{"num_hidden_layers": 14, "hidden_size": 160, "n_experts": 32, "experts_per_token": 1, "d_expert": 160, "d_shared_expert": 0, "hidden_act": "mish", "moe_layers": [0, 1, 2, 3, 4, 5, 6, 7, 8, 9, 10, 11, 12, 13], "router_score": "softmax", "normalize_top_k": false, "routed_scale": 1.0, "balance_loss": 0.013, "balance_bias": false, "router_bias": true, "init_std_router": 0.021, "lr_router": 0.00158, "vocab_size": 10051, "norm": "layernorm", "norm_eps": 1e-06, "tie_word_embeddings": "early", "optimizer": "soap_variant", "learning_rate": 0.00468, "beta1": 0.95, "beta2": 0.95, "max_grad_norm": 0.5, "batch_tokens": 65536, "max_seq_len": 512, "train_tokens": 331800000, "max_steps": 5063, "dataset": "wikipedia_en"}
Below are experts of layer 3 (counted from 0) of a mixture-of-experts language model. Rows are named router (the router's row for the expert), up (a neuron's input weights, with its number) and show model dimensions 0-159. Each number is 500 + 50 x the weight over its row's rms, rounded and kept within 0 to 999. Numbers have three digits each.
Before each expert's rows: "gets" lists some tokens that make up at least twice as much of what it gets as of all text. This comes from a sample of Wikipedia text that the model never trained on. Tokens count by the router's weight.

# expert 6
gets: ".", ").", " and", "\".", ".\"", ";"
router:509602536530490448529441492479526567434439566517590604438489367478527540503476466520495464473546551478446511480462469516483456515449532577431511501502500547473513520503453536567541454564556426536495398512490399529487445453572600516540515576472577474545463532440562485522468476461511535510434435516471463427506555513545592491552377485451498461506508415481485460453522491621515474492495528500539522511380465504470635599608494453464462481475475404473546471586498470542488556418551523
up0:505504554476416551448533534483422469540507446388500459504570526506520586484507466539449503426428483470458481560489519517559611511534461456468478535492536420468547567482547479513480496556472472491465402572365486538614450536481478431565503474593436600575500501498540467567611448553514531496558459409459535485530516504493470386516520517465427496519486508475469606506500517525577552549556547476581540549398527396452484480644534567452483501536548467582492486485510547492534454516471511
up1:500516499521517541443503550541471543500525392456429561603544506577510471530521504465487489551480483603418517602540457470475511492459443475573488506529505522462465472518407474497430509492388533594517498504509550555582538487500481459550499456530556520472457429465594506452472569543438521451568472419449525479494457551520422486487472413535589567433546543469437376579556489524542464534470481522435437570480440494482529650547617503510501506390414492503553540528601483510496544451550504
up2:579497476511516580452592489531460406590468419495486448492549623475507502501489549492521489454466494557504493503514533514481470451597502560498521476490497510522502493398513487561509403534469598576454446424471452551532515485498504522478446494442437515482489503406511506478546526401630489498467539535489563561494565496496515559613498478505440525505524513630521463461467504498546614441398470533510518510415574353592525487533444455515572503507524418419535427419440502493485512531494593
up3:442583490476516587534542563451460481528496592538475523445462502493492488516502483494441410513443510423543514521477534441433514515333595552508515468436488506571509425588419444507502537416605515515562512476510542517506471573461492578546500534468511576500483489528425512417503413487445442543478484417495507528522443475535452526516468487499578484501618505466546518526451531551448502480531524533518452436528484555556514418543401537560487449620493502505553424510518633474466406526461627
up4:398479584455559490445558513547489426503538523495558554475507500566445475497527501523563543587560488486538450523526509551504528482476451488516546646477502513462475470437514468551474548558504374510503480459397475508505456498489509491396535374586484487526490545513503531496476495451441502568499512580433510484485528432545647458547456485509584504373550555486615417424593501514529468486531505503445488533522380494516472590524520554466461498452434458494475541582440513481364472523475507
up5:487388552478499537541495459492477443516523396503484471476499500584507417567560460514481461495450512440521499521586559448499487423465432604547481402519467463627550394488498558459512451485510487513509466465495537421406457452495452409535472515494523584473557508584583445501430619602552418511514569543453439508501416554536511512482444494499468473524465469589460602443534540575552496416462473513482525484562420390469517549433495567489496499560539529581528533451488484457531536531503539
up6:465475518517481435494489526522477542522420508535553501460563495492457509481498536431554490608520502566618448497533453465464494534510445579548527500387541479421464485454451466526509468529417512423535521521506505507509508484515482538504492500511481577454586499546559584552567495455444400495582447510568559579502648554490455693491553471501525550525596495526556498472574528475500485482488460449458558553508443524502489611538546456542473522408418510486380497427518514533465500483408409
up7:500401451584487496579462531449478460430499491567580453546487504467573540541409471486529556570573428527487505462516486471468529512442474468538534556543528433486543494429527508485553466524485378505413411446515487511499569463355534496536506534501471510434513524494480517549474651559513452483516512466498576557501592585501497543459515528471477516514629517405448438507545445538396505503491422504386493503500526517423563500575483469494517506540488541499579501470577480519417618500438583
up8:505533499482546518549524420468567407570590592533471415526496474468341478423470512469457579434428486423504485493488474519460484485495534468489569508633466529494508502590459426562574431507551520445521465448449517525591453452444495534501448510490605375456482417456463553434465470568512483496496506535513508489521543492476619411471471562511488536488389485436510568402443470375505552387533497493579527485459506495580518491533489510532503499531525488490468504479499477490479494440469579
up9:488674517582459533578594497489525446430527528495478500551521419518458477430525497508528545496411523604559523508502485497500501429535515442528548599491516563375547515586419532476467501468523498506570537514485504499464428541598551567419505502514483528396545520531511495519462446516470574510492487548453593501476468403414540553401498548493433476416448489490478489432476475488409464477551475534602495568531435502537456464551504445515551515427518590494510623488589445503505517478484546
up10:480504534578506593465490503405332594454509447518486508447612521564538513558492562541463533498495499476529428411492469488458512537496501543492396499510461429508547488486478448493493655517530482481373463498504501545521441471510493528504311583481464579551514426510497532471484519558531488484492437477480513617545493538489542513485553642541485511516491496484499509570439519427536515437554494486559498556484578519597523450545441503507481468534526560515498495444497452391471543546548480
up11:574498491434453493466551499484504499441543483421569475498552500592524442553634536493582500552452571454448461593510523500597588572440444623530409528509480457466505489518535528539464430434485499505455489522512481535495499463479556529516487379338379484459522529577477486470468502448513475520669514506529524549490542543521464478496521374492537560465518552503402495469530493530488565543503563534519489484514501466548563501508395496506500453603506520503494503583583482485474452487436479
up12:549456494519478511469416485401490500412519559543506435497461451525507430609518466565569517485559446536531501508553538474495513496434461502499509497527474552448476521480496483497460477524534581536387520502546635509493423570349625498628460470476497413462598500469434511453489468567396605608461515508454481595515519486500489490487528468465506464483494525531489409446534546500537526526492540480445469514613425518421504517504510475507504536563453492538467498490495506404517573402399559
up13:412551617462477471484484484525377504353504649453541476541491573489480577473491508509512496378537426378548515448498502495479500513575494475497537398515591475460538421587498555447523467466444560529524521493439504523506525519488508487540567488553541403524500541550450517501447481546431476479560489488540467507552472462565563562500442562501567483511434494497601492395471531486503397529517467543453530490408517476524381437401529459521531496507444539513509489475513543499546570501511590
up14:448486391506569577459506472625521392480573564524572515507529497486512514538493461435516434452442456522497536564501446527479521458490521474639443502501550447582496525558495500607496464551416493535499499499509472629517493529502409477593461489424496421436523452496495442483457469519507563512545524548571469540494485577470619448547487492498417488411509504550431464496553505478469522489516419547518468509579555506462524488485419451576571518521456509348498459529514594519519386452469495
up15:483466511503469495458528554463516542505598500503522406496592613479531509581466460516458493478491443523496513492505572461563468513516507425407496471437615419592465446470518500478522472511440622503566459518541449567610511446497410504484387453493516480473484496483516577467594528500562532496515512597561590533537502470579501503521440488498514472461532470546539504385573523449504578412503457494622496531605535500553402496507534514473565531495482537560502502450466516489608619538498440
up16:501482568531493549487398593341474499487484491570450487502495541431569483573611474520498514409516612506503524576495463467503503499642480475517447526458471481540494584471451584524465433447486575490474476474466433504421530442465506517484392469434516504515555432486399498498572502557481474506545514492505486491509558434401503496519466442506494427480519546492609511483503462515496519447493396520478577489554525538568487499472596562417494524465583504482493402406445502547617548468498457
up17:389524539577522412486422530487566519588463475441551516536578548545550585490487498523529523476527539502428505466495525543489467532537540513439512601468471456496440441426427538485493423461661568423476415489549606526487466537465521496425437470544488438377524464484550419511496409485500481580509474469497467545557475506559459455479502508511498506585512482496540495522467480390504405385516434558496475570519421542479536526522523551472361496484491544536543536470529510510530557608456514
up18:502489486550464455469518444529481449597496402499394474502493489508485486560505491615499494563502389490460574514459561409471563441464502530385465471558470462457465466420530595425474496564495507437527518555460544507527457421559522475522504503535465520471421482510473546427414484626492414398507428472470487481478465478502487476499513496419496609504552499592586479381468493498524522492458556509494484511515424569509465459475472464494444522476461457402412539468556522497416496490664498
up19:494465496436517487525513466457423574505504529506478435494483486559493469576478593493464524353474595409502476512507532490495434422461499516595470587459461501486604521494505468536554468501450495473505455485468391406500532503512403380471502587485518630590544471441488419458670509531540447589520536497527480501481477438420448499518555501457494457571547510468600473506491491491546493502415491467497500565485570555462466580411498436496479471567478414539498473480512494525425433532493532
up20:557497448498572508504569553478547413533500575506492563490431440496530517550432536530517421492466513488480456522481497458465523575492531524509508446563504592538479548456478460531496459467512555572510574429511500508566457489436598547554391525537464413487519523468430510399473573467488433463402478387476499489475427497470473481404508509506513485720600447533435512575572495527480491535546526488497396492472439547494576512497475544469591453558438441522474401483494509542493463493562443
up21:403422529519421533541520507542582484506472492518504523465571463505616589508494521515468536548438515476540424425563537534528502471520464480545516468495465446511481480504647466497495513497619495542534589509496561528538531684469530504500456528419513533470624591556463426518478472503486530584463490510486486460410530484538414477471490301545503462586429500473526485462529509547543552452517485432520449492456526492532510500493512458498519501517500508515483523401576545492398531568571471
up22:446446484393472518495586449521483495537493507497519483509511511521478442611523483525454508568492422486494610511515493375568511427532502484513440471385507417499533587557419479508511482472485506537519381490441493497497468465507465501529653489488499504492468497531513470522642587550556439551587487512601473482533501477482424368523518544486448459419387524501486502460496511475514532490485514513451468534476534542451498638500505509514554461468490559413503509591614477605555533481469503
up23:524514523415545559460468464506512529506506506621467434478498530518502574479503465517424505475501543499500547554499494502525400457494502460494415471594512540468522547511520402542497522564509454484540322456517510488517499579531472502500518491491478495597428527408554488487594687506505497607517496493482473486524520567506371409565527607506492510509479552556526487451524511589513504510515468519446493561478594599453507570432442502466448462593498521469491498507505374472492426474480586
up24:504547638472424501511413499451518426519485438504529500504475529524529503503474514540469454502533500432456439449456580576578496571520494447383508522553488528451486478517526533629490492502552556509463444426497425473468512537501509498486465521497553409472515521557440503479464513466411438469436519500503429536509509636597501479454411404443386531604500413512548487584591524502471522438486544504510494560501422475550538470487586564460507482482414592437573458500527561388554465516511511
up25:512589485490441485524554436539532491444482569514456395534480450486513526494472503585455493490534571513521505472512489496507436492483511410523391494524493490499560524419466483583575495549431494515488457365534470526588432536481494575442490484540556470547519487499511532488508455500456560607513440542422435461353453514473596554462481473552475410491517472512498482524460465430488469349561509501500557553497383504492571479509549538506487600527494473561352487526394511489499512532385529
up26:556560453593505571661557501544514499518503486486409511446523502448540517501538562507613453440411548534541474459440500531525459457535528395492529500482527518488493562447498557498545432450443495478528501484550481586329534540468411494585490489436535480492515485609500423575469574367543542534476440479494508535506411441529524504551446464476514533480541437494573516546533478510495519461406483482423540379447527512509423546494476464517590529545547468561503488459469416453510461468502538
up27:500500490520512573497481495478441508566513466392501510553537499538447418473565498497507502491481524514420506599556451468525527441496512503425484523503476514528525453596565477486555466502528562496550514505411475456512518529516508448498564580563505536459409492552497470428448399610517618495623565515422476472456540534476512508528475402480489670488503498503481432502458428625441510585448472495531417491508464544372526525443431408529489488524449362477469520486490501502442481580547502
up28:496508522569480565494489456495652510547510500569497520521440483508491456534472449478486562427573569500472483488477431409511401496498501428637494490499494490464535454434479482448491498645498599446513479551521475584546566504457526472538502511511622493463505475424460414401487548476497501544513430488604458409554477465475409500453492496500413524532471494531539497548568492422481466574522489532506500482494489520399482592522593549599490534475578577566435508562494471588524427531470459
up29:503515512499512491411477546602445492498451482500528550503505513549485480521497519565543461419492421506501466506509529451494433489533466526484498423493470499598553494495504534518500511538488497382411453540555488524551515515524483395439512402574504494559470466502510467453433570376613541476378450494552495444457501593387416511499517410552499542527562497549456509575669490543506458530500580496467510489504519503520523460689470475467498500527395519545528450543561533561512443551505520
up30:549453469630541438372498476527536474598597505487515567540494462466505489461513553511503469496534525557512517492525493527575518549355474453537546522506417433576489495520490540431466473502592476505519427499515575564628517500498552511497493503533611497482426409531547525497443492506523464498517503483421536508481508483472469465502649456405478515447498498488503469504513383549527580453512484561490481539446498507467495459577572390510490496452639560500538517558496465642480558516536482
up31:409436459497554410537494519458421519412548491555423353530482578495483514566520466502494462399524442529516436512522637520454470535484454476505511438490454480496565476538516434467540490534491466541481379540498483516576473454491505539485513502538513569436524548474498608522526521501451492570475502591468488525514599545597504534486686497398587507441435481431575505436539567452567516460469506500538534491584494573499440450514533527454476481554533536509479510390491462529466540493460496
up32:510572499504544472497489474583549477376529579501498483495482433479533561493434459444497533576488462499587495505508447556507538525500471584614594468551600494557469471497614472458377521470521513449630531591422594496489551439478433517457527476510407478501539497480457533522547501546412493493492498500429483411534551456502521517523500484519528515484530520501520454450450536421478555524498439568489480490451441338510395482441568500522455550425539489581472517511555529513498515413485384
up33:510419450479474481442488515465574490536523561477485512550664465606538473610580478484534468447492531504477521505426420497494515466492360492494564560505494511502514510610491516528499520559401495397427368477496498653494483458463496487527500521536477496503522541525612499488531420553513512557554533446548512558456426551561546475564532508501450508453551543467500490425567478542444572595511487571576423421525535435468563459546537463456503565554558549492452522499455495496449498450474523
up34:474476501561469509503451437493459475444495424536496486477554590494541475567557515468495513480492483498538462524545488471461517502561500444493448487575583501490594488648576519463447596409511401503421458542525444448462504492524519515557407500482559423394520405521460480672569510489505480463493545515419412527554495566521462521454491495436491494556543480476554544547559474521532452429453441482457611511610527546559507544512540476450497502490561502496509326525429485454497528557493483
up35:382399511502551384492482494514530429601513453494459497487517567571604441459507530572474491485474511462460395446411472549454531539441514462487565499447468554445374625529494538551458500503476491419499487534529535396422434527413450466459513516433496492491481499548461524493508551545658413535489504495433499491495571561473453529523485503465536466497518586496538488438461521594475467480471483465481490428483479483445509504554453503505395558476461494460522437461604627488501550495534532
up36:615609514593536539547503497460428550536439512528389438517521500476488512489474442481430585508470498501495440482472447551455497537482468434499540467545499508442640504412463437492517551492462559557564552444562562374483496528503479490480508436492505594556509599492472570500478526520559560381479587506509449469441475504474507499524470478544486558367452478514396530528496554438517564456504442495531453475475500525493508493576509521583472477462457457500468627535493545430556395472504402
up37:498495448487496475474500556417502526531540465535488490458576502508596515574532505506513574479503400510488452594467490510462490528569468478363563461534465525495531495456508436468469526534515428522536573575480569491455484510569511430442466425488416482499493454521548523594527570631433513529603605498475508499599534533500448391486517525463537520493458521530386573565486417515478512506565504469564568587504502376500446559485478544489492475432513513448585598551489563535553527471457388
up38:502632482488502515571477535579541581488594509546508444517557430447420495430480493449589534522366482484440505529457386486520590528489510578542476522516474503516514472449579506603507529541372531510654526489444538530422523552583521598521492520507469452482492516404436497479489496543502579538516446474503506525500479459566503475505508526514592452458412543447487483433497547533546603523613530488525480594463486485464497553494523474465451456481496581494434491523596509494495490446452419
up39:525504512567591504416484547383535504541445335476503443537567441524425445484535534527473512488447517474524447488551467524497534456573524471624458474622475416482504482556502460446583556506449568478407497459471552455460480547487518449507468651479488484457485543539493575462502546513603475487509498522500378546490397500447493581525465442519514516502413506513427479506484640457527539561518505472520551523500557470561551510527547554554505528459588543468497511588513502419501447473531502